Experts of a small language model.
Size: width 320, vocabulary 16384, 49.3M parameters.
Experts: 24 experts in each of 11 layers, 240 squared ReLU neurons an expert, 3 picks a token, a softmax router.
Below are experts of layer 4 (counted from 0) of a mixture-of-experts language model. Rows are named router (the router's row for the expert), up (a neuron's input weights, with its number), down (a neuron's output weights, with its number) and show model dimensions 80-159. Each number is 128 + 32 x the weight over its row's rms, rounded and kept within 0 to 255.
Before each expert's rows: a language model's description of what the expert responds to; "comes before" lists some tokens at least twice as common just after its tokens as in all text. This comes from a sample of Wikipedia text that the model never trained on. Tokens count by the router's weight.

# expert 18
Heading-closing equals signs, closing brackets, hyphens inside compounds like COVID-19 or anti-fascist, and and linking names.
comes before: "\n", "\n\n", "|", "See ", "\\", "C"
router [119  95 106  95 122 172 103 140 151 101 109 141  96 146 120 109 114 143 170 133 119 122 175 136 118 141 189 139 126  98 119 146 148 152 173 155 118 144 142 147 161 153 166 115 214 139 105 137 162 147 172 147 158 136  88 165 171 179 145 102 128 132 134 144 143 103  73 106 172  84 136 166 110 165  82 144  74 162  64  80]
up8 [175 125 164 160 147 132 124  78  89  98 134  54 101  87 106  96 152  76 182  74 175 120 134  70 131 126 121 112 157 123  74 143 140  52 144 156 185  98 116  93 154 133 122 129 143 148  93 175 176 152 204 173  51 165 150 152  94  83 188  55 136 147 112 161 166 104 120 112 128 117 128 170 135 127 156 133 137 148 142 123]
down8 [134 156 192 124  33 158 155 151  89 106 137 153 125  86 141 113  97 161 112 128 192 166 144 145 132 120 123 139 144 137 125 133 135 176 100 130 180 105 132  70 169  90 199 107 135  95 174 115 117 106  87 140 191 152 102  62 145 118 117 124 178 132 129  72 118  38 147 145 149 132 130 102 155 105 114 139  86 143 159 122]
up9 [121  87 133 158 123  66  99 110 104 112  68 136 178  90 134  69 134 138 149 101 126  86 101 184  97 126 133  98  73 130 138 152 103 106 154 185 122 161 100  94 180 180  63 118  92 114 128 119 158 160 132 134 116 117 155 184 121 104 170 166 108  81 124 185 133 155 126 144 148 159  90 139 159  99 118 127 146 155  96 167]
down9 [140 144 196  91 145 151 136  96 164 162 103 119 116 134 150 131 166 127 124 134 156 140  86  73 103 163 117 167 126 153 127 106 111  97  91  93 121 101 104 124  90  98 120 134  97  97 107 178 174 106  88 125 120 112  89  56 121 112  93 116 113 195 124 111 136 166 200 132 144 189 100 106 148 125 123 114 176 125 144 149]
up10 [119 126 105 139 118  79  77 150  85 159 150  89 138 102  66 157 108 129 139  99 157 157 161 154 128 148  90  78  85 142 140 160 149 119 194 144 163 107 116 111 126  92 154 150 157 139 107  85 194  74 103 106  33 107  96 118 150 146 120 195 168 167 136 108 163 139 165 141 143 128 117  70  90 122  94 125  71 116  92 118]
down10 [113  82 122 167  78 187 123 137 198 118 112 166 175  62 116  73 197 109 102  94 146 135 166 122  85 117 103  70  89 193 158 162 168 165 147 109 131 130 118 106 167 128  75 127  93  85 122 137 182  87 100 172 130 145 106 130 140 164 164  73  47  88 140 139 145  98 127 108 208 116 143 120  99  97  97 189 139 161 133 125]
up11 [103 120 104 115  85 108 147 113 149  94  97  84  88 111 134  46 124  93 119 178 152 141  73 106 120  93 152 126  94  95 112  87 154 135 144 109  75 142  54 126 136  98  85 111 120 158 144  92 198  69 122 141 114  68 141 140 120 166  79 198 130 112  77 111 101 136 100 162 139 150 111  96 154 143 117 140 109  71  53 102]
down11 [172 144  94 133 135  96 167  80 104  48  83 159  97 160 166 117 123 152 120  53  88 139 109 162 138 161 134 102  90 163 129  94 153 126 139 138 128 178 136 118 120 137 116 202 161 115 141 120 137  84 155 199 178  58  70 117 112 189 179 136 144  99 137 112 111 109 112 103  80 106 150 104 124  96 165 190  95 106 100 102]
up12 [ 72  88 127 131 111  93 118 138 147 156  98  99 164 170 107  59 140 141 145 105  91 202 100 132 171 111 169 185 155 125  97 141 179 130  76 108 121  98 123  94 129  96 111  52 146 119 125 145  73 132 191  48  88 132 182 133 126 121 125 119  84 169 115 186 122 149 130 108 129  53  63 165 192 191  83 109  91 178 118 142]
down12 [123 195 113  94 131 123 132 166 121 188 148  97 121 117  91  93  92 107  51 147 139  92 171 131 106 147  93 131 150 131 124 113 140  55 160 126 124 155 118 113  92 128 121 124 181 164  93 178 138  83  92 124 107 132 130 194 217 150 170 102 196  96 151 138 115 102 126  97 146 124 116 156  80  97  81 159 166 119  94 119]
up13 [ 95 140 186 132 168 119 166  93 198  49 154 118 105 167 135 142 106 171 123  92 154  52  76 131 152 158 155  83 121 111 108  96 195  99 183 128 147 136  97 156  77 113 179 134 127 123 128  89 140 110 149 170 154  70 103 136 152 119 138 126 112 170 133 144 143 120 162 106 118 109 131  98 148 146  78 118  70  89 106 121]
down13 [179 117  88  68  73 140  89 103 140  91 119 115 156 174 196  91  70 162 124 155  92 124 140 140 167 178  46 109 160 122 153 141 110 141 157 119 117 132 138 165 110 143 144 117 184 106  98  88 180 112 148  83 156 116 104 119 173 123  71 167 157 109 116 117  59 137 139  54 162 110 207 188 144 160 110 104 132 127  86 165]
up14 [126  46 120 168 141 112 196 170 158 132 139 159 142 123 129  91 147 133 160 142 124  93 126 145 103 136 118 138 117 121 135 115 174 143 151 118 106 156  99  72 147 180  90 136 121  89 109 119  59  80 158 123  83  55 134 182  46 122 157 120 148 126 132 170 115 150 106 109 142  88 121 150 160  98 123 137  73 142 109 119]
down14 [125 138 114 135  95 126 107 132 147 171  94 185 134 144 130 158 137 189 154 100 124 131 132 136 128 127 166 118  67 185 179 100 123 175 126 140 143  99 120 139 107 130 164  67 121 107  86 103 135 163 161 134 154  83 168  90 161 159 169 135 210 155 208 115 163  72 134 105 132 115 126 120 135 141 135 112 144 145 102 146]
up15 [105 132 148 116  85 165 148  94 142 116  65 111 182 204 124 110 121 153 159 118 143 170  99 117 159 128 102 138 153 127  74 160 101 116 138 128 112 126 101 191 136 178 170  91  99 197 128  74 127 152 155 158 122 164 119 134 119 137 175 121 104 139 102  90  98 145 140 121  26 131  91 131 101 183 175  99 105 108 167 151]
down15 [105 132 140  62 141 157 106 105  58  78  90 110  88 107 126  76 106 132 147 113  96 117 124 167 103 160 104 157 113 125 146  73 180 154  97  89 140  90 115 136 139 136 129 114 114  89  88 162 122 161 137 110 146 181 175  98 153  62 121  86 130  90  73 180 129 112 171 110  74 118 137 144 184 115 118 127 141  95 123 147]
up16 [160 123 147 157  81  61 105  73 102 106 195 120 121  99 133 158 162  87 160 137 153 108 147 167 128 119  81 162  84 170 106 204 156 144 103 142 113 122 129 111 155 123 134 114  94 150 172  84 148 181 145 113  90 104 129 129  41 112 164  96 116 139  97 162 134  58  91 154 108  88 137  94  92 119  79 184 123 141 129  70]
down16 [117 165 121 106 158 142 104 107 157 150 159 148 142 104 124 146 145 147 106 129 176 140 111 144 115 132 111 138 152 154 125 160 150 134  94 143 138  81 115 123  84  93 150 138 108 114 204 132 149 109 108  81 108  91 128  67 152 103  54 135  82 170 147 187 128  55 115 125 157 126 144 116 128 194 107 119 123 132 136 157]
up17 [ 92 109 105  84  98 121 175 179 161 170 114 112 129 100  81 125  92 153 144  95 149 114 113  92  78  43 115 166 132 121 186 103 108 135 121 133 134 109  97 164 100 124 127  99 127  87 167 179 104 185 138 179 102 148 103  47 132 119 106 135 175  74 105  82 106 149  89 153  89 132 114 123 148 155 148 190 120  94 180 110]
down17 [115 146 124  72  92 119 121 102 102  94  93 107 130 177 164 118 128 145 122 187  89  98 158  83 113 117 153 177 159 117 118  70  91 112 145  54 146 128 142  98 169 107 150 153 108 138 140 124  80  84 131 110 106 188 100 126 169 129 131 123 116  93 139 152 146 106 164 103 132  92 119 121 170 106  64  91 120 161 132 243]
up18 [ 76 110 138 115 123 164 139 126 105 110 163 134 111 117 114 104  69 107 179 184 136 139 165  73 147 162  94 196 122 128 165 130 119  80 124 168  66 152 116 172 198 140 154 144 173 126  85 115 182 115 189 174 136 142 122 100 173 166 127  67 154 161 114 104  59 157 118 146 154 138 153 136 138 123 147 101 156 168 125 183]
down18 [134 150 126 145 139 148 100 134 149  92  84 119 208 139 113 163  90 186 168 118 140 113 105 158 100 113 132 147 154 165 141 128 223 139 183 158 164 127  82 136  39 165 124  95 119 156 101 157 170 134 119 108  98 125 192  64 127 193 109  88 117  93 168 142 106 111 151 104 172 101 165 113 127 130  97  85 158 136 158 129]
up19 [ 81  83 137 149  96 140  75 121 175 101 110 142 139  96 138 114  84 122 125 137 102 144  96 132 136 196  92  96 130 109  89 138 165 162  93 144 161 101 180 120 145 162 155 125 142  87 145 175  93 114 170 155 114  83  85  61 200  99  86 136  76 148 137 189 102 176 140 149 162 134  98  93 134 131 139 153 142 155 126  95]
down19 [ 82 149 137 117 120 102 197 129 110 139 178 204 140  68 111  99 105 183 140 165 106 182 132 116  91  99  93 152 185 182 112  79 134 189 130 102 192  77 157 123 123 142 142 126 140 129 114 105 135 154 134 114 143  92 116 104 114 162  64 150 134  73 145 124 152 124 123 165 162 129 147 131 175 112 130 105 179 120  90 160]
up20 [122 142 172 113 176 139 143 154  76 133 135 158 144 105 117 146 176  58 147 123 112  66 158 127 125 108 129 113 136 149 129  84  84 104 146 111 197 131 122 170 137 128 165 138 106 151 140 111  94 136 177 149 164 111 112 113 142 155  97 108 123 128  73  70 147 133 123 116 148 100  69 149  79 135 182 115 114 147 124 138]
down20 [191 135 147  81 166  83 107 118 110 123 139 122  67 157 157 145 117 165 127  69  76 128 105 126 144 159  74 130 137 177 103 114 158 101 128 143 153 104  69 162 118 165  66 172 114  89 121 162 112 150 101 112 116  74 145 118  77 190 187 178 166 134 158 122 140  91  84  70 140 128 113 160 170  80 160 133  65 123 140 187]
up21 [137  97 143 132 141  83 134 131 108  88  64  94 151 134 117 117  85 128 188 162 173 131  89  72 134 102  90 183  89  64 103 135 105  61 114  96  94 173  96  91 114 121 185 203 162  90 157 165 146 114 128  66 116 169 121 126 192 153 107  87 134 115  81 117 221 117  74 125 104 108 142 135 138 147 120 151 124 195 139 157]
down21 [155 147 137 134  48 148 155 133 135  80 135 142 118 144 144 105 102 137 130 134 138 151 117 129 131 125 168 166 200 125 198 115  44  56 125 125 129 137  84 139 103 198 120  97 174 158 137 120 103 133 132 106 159 168 149 177 118 142 156  75 111 119 104 197  68  98 133  66 134  91  70 128 117 119 114 131  67 164 127 116]
up22 [140 167  64 110  93 102  72 157 193 140 136 179 140 119 145  97 239 176 180 183 146 118 104 133 100 118  88 154 158 110 103 100 118 114 166 115 126  97 152 169 111  80 137  98  99 131  67 113 113 126 132  93  77 135 155 121 132 181 129 142 124 118 106 162  82 136  88 146 129 152 154 105 123 151 144 119 194 117 136 153]
down22 [129 131 150  58 188 143 122  95 155 118 132 161 134 177 134 154  44 108 143 118 143 108  77 130 182 109 129  97 179 132 129 135 149 126 109 106 167 182  94 122 165 121 173 105 121  60  85  74 131 139 141  85 128 149  80 119 122 100 133 171 147 121 186 171  52  95 149 152 108 118 125 115  72  86 132 126  83 137 117 104]
up23 [122 186  84 104 187 125 197 120 150 163 129 129 120 161  91 125 136 127 129 138 134 113  97 110 183  91  99 129 146 148 149 108  92 153 141 177  73 147 160 135 160 131 127 147  99  99 131 151 133 163 109  97 149 195 150 171 121 154 130 164 148 129 158 143  96 156 174  91 143 160  71 155 131 151 137 105  85 127 168 142]
down23 [158  78 124 143 142  93  78 114 158 146 130 122  61  78 126 118 152 158  24 102 106  97  92 143 115 130  96 113 160 170  22 140 129 178 145  84  94  69 201 188 106 111 109 171 118 133 100 136  94 100 137 128 157 171  93 179 164 158 141 131 133  59 157  96 102  89 131 132  61 117 134 147 183 110 191 141 128 130 204 113]
up24 [128  80 154 136 157 159 127 111 150 130  78 127 110 117  98 117 129 109 165  96 145 110 181  93 137 136 167  78 123 143 170 103  48 130 126  97 154 140 140  71 109 131  79 161 146  83 164 140 154 118  92  95 160 143 120 129 124 107 149  83  85 127  87 140 126 172 173 138 168 172 142 124 131 136  89 141 138 170 108  30]
down24 [154 133  82 163  89 167 153 131 185 137 105 130  79 111 125  98 143 122 177  95 100 107 161 126 151 136 117  77 104 136 168  67 159  93 118 202 183 125 144 121 102 124 147 135 143 125 122 133 150 138 163 182 150  82 171 116 170 129 135 143 110 111  91 162 126 188 124 143 110 146 167 104 131  97 156 197 119  98 153 122]
up25 [124 133 140 112  23 179 137 133 151 166  86 190  91 129 109 135 144 174 133 139 195 109  79 135  96 121 176  97  91 122  86 158 125 146  95 169 138 108  91 128 181 120 114 214  80 137 130  97 149 166 132 176 123 177 117 127 101  70 129 118 113  66 109 119 127 105 132 100  88 184 102 164 107 144 118 107 122 145 176 134]
down25 [146 130  87 171  67 149 119 140 150  98 117 126  77 101 188 101 125 100  98 161  47  79  30 105 129 148 139 125 175  92 145 141 184  70 161 153 134  82 138 137 150 103 108 119  98 149  78  69 165 100 140 149 161 130 151 170  99 110 135 155 210 190 129 142 132 171 105 159 174 123 116 119  94  85 130 141  73  72  90 109]
up26 [ 71  70  96 107 121 163  80 165 122 123 140  92 126 142  57 135  60 180 133 153 167 114 124 128  67  93 116 117 127 134 140 111 108  99  91 184  75 150 177 107 131 130  76 134 166 112  88 108 127 170 117 132 171 125 118  98 105 118  94 176 118  91 132 108  64 158  91 146 119 121  96 149 132 141 168 165 130 143 188 133]
down26 [119  83 131 132 146  62 143  71 154 128 152 134 132 143 134  97 149 161  82 113 146 133  83 149 180  91 159 126 100 121 176  51 106 117 124  52 134 131 161 151 114 119 165  93 162 130 139 121  85  94 138 165 159 103 114 153 145 123 117 146  90 123  78 149 138 113 100 141 165 145 143 123 164 153 157 115  87 143 156 151]
up27 [188 102 100 215 148 146 152 141 106 147 156  75 139  96 175 130 158  97 140  80 181 144  80 156 112  96 114 116 173 104 102 137 131  85 163 135 165  46 156 206 138 155 138  69 132 172 107 124 150 137 121 110  99 186 148 122 142 158 164 141 101 131 134 167 165 177 144 135  84 135 116  91  94  75  84 140 124 131  80 158]
down27 [147 106  75 139 142 132 134 135  82 125 148  87 174 103 162  98  79 119 111 168 146 169 158 127 182 127 134 149 128 105 161 190  96 142 140 149 166 141 102  90 157 233  45 162 170 124  53 145 127  96 120 113  85 151 125 157 129  74 108  95 129 183  81 137 168  53 160 152 124 118 154 102 103 142  83 154 144 104 151 153]